{
  "normalize_top_k": true,
  "balance_bias": false,
  "router_cosine_scale": 20.0,
  "head_dim": 32,
  "norm_place": "pre",
  "init_std_qkv": 0.023,
  "init_std_up": 0.023,
  "learning_rate": 0.00881,
  "lr_mult_down": 0.7,
  "beta1": 0.93,
  "max_grad_norm": 2.0,
  "final_lr_fraction": 0.1
}
Below are experts of layer 4 (counted from 0) of a mixture-of-experts language model. Rows are named router (the router's row for the expert) and show model dimensions 256-319. Each number is 128 + 32 x the weight over its row's rms, rounded and kept within 0 to 255. Numbers have three digits each.
After each expert's rows: "mostly gets" lists some tokens that are sent to it at least half of the time. This comes from a sample of Wikipedia text that the model never trained on.

# expert 21
router:147186137086154079135095176068201155157137154120161133160143137172111149088077183124105134158182099129114145177097170143156138149113132120107130098129184132125154110127140175111167126134151152
mostly gets: "re", "V", "op", "di", "John ", "sup"

# expert 31
router:061115177067138133151121175120143099194121163202154102119131177181083143101096164084079122120201165105061180165148163153104125141078078108080131112104180110175110189180161111125103166107092082
mostly gets: "the ", "The ", "his ", "their ", "this ", "new "

# expert 7
router:085132144190133138085144124108178150131126137098103188141088140188122144157088109172130095067132159140105114106129126191144132191076121161079100130143154128122138088111170139132113138112101072
mostly gets: "than ", "and ", "can ", "including ", "could ", "among "

# expert 16
router:120131116101180090213141114168083165098187141111040157166126120113160177109100126090165208141145144158172070107124172157131139127137145144168082140122071136157130058144134175133115150166130176
mostly gets: "• ", "- ", "Sour", "See ", "album ", "04"

# expert 1
router:129130108098167124084172084159140073173149162142126080139116108159111141154108165103145123138142113181066160097120147151061133155132092121137132162134162182107080101172149077176170101165141170
mostly gets: "\n\n", "received ", "\". ", "BC ", "Best ", "ocial "

# expert 2
router:129103104090117113164099103080158177120158094122187094186156086075151138165087106130086149084149094159150063129103129207173070121169163131201079145167080147078089122089121184134113119156113120
mostly gets: "ated", "ed", "population ", "Although ", "kg ", "MF "

# expert 12
router:123088149088134128133132103152073121080112118163122126097086169072144165152148229105112104100108138147122171164107105118097153078137113163155090155147150097160100132153157099153148181119139062
mostly gets: "craft ", "House ", "appro", "Army ", "company ", "Racing "

# expert 27
router:154170175161180131112116138152101133122152088175105126137080195092082088152156158091162138148144174200147153083125148095115106152140114115060125111105087066074107152101124136143156078120092127
mostly gets: "== ", "=== ", "The ", "October ", "June ", "September "

# expert 20
router:128101113167153160197119108163110120152151067157212132159143135104119143156080142103110125087114193086108141180112079131099113143143100136139132153152177165150065172124076094134157175108148123
mostly gets: "Pr", "l", "contr", "Ex", "reg", "There "

# expert 3
router:143180092127142119088112140142084117123155162051140138146166075151098173144108101085108169066104105144125173183111096074135181133097125095162131132184151127155145153133186095131140191124126157
mostly gets: "qu", "And", "St ", "Sand", "Belg", "Sir "

# expert 0
router:126131077193044115152136106118093161150122183113188160133089088144138087135165148116138202102143200134137145101138076160136154119172130137092139126189172106155092156098161152125089114159136131
mostly gets: "He ", "not ", "they ", "also ", "been ", "who "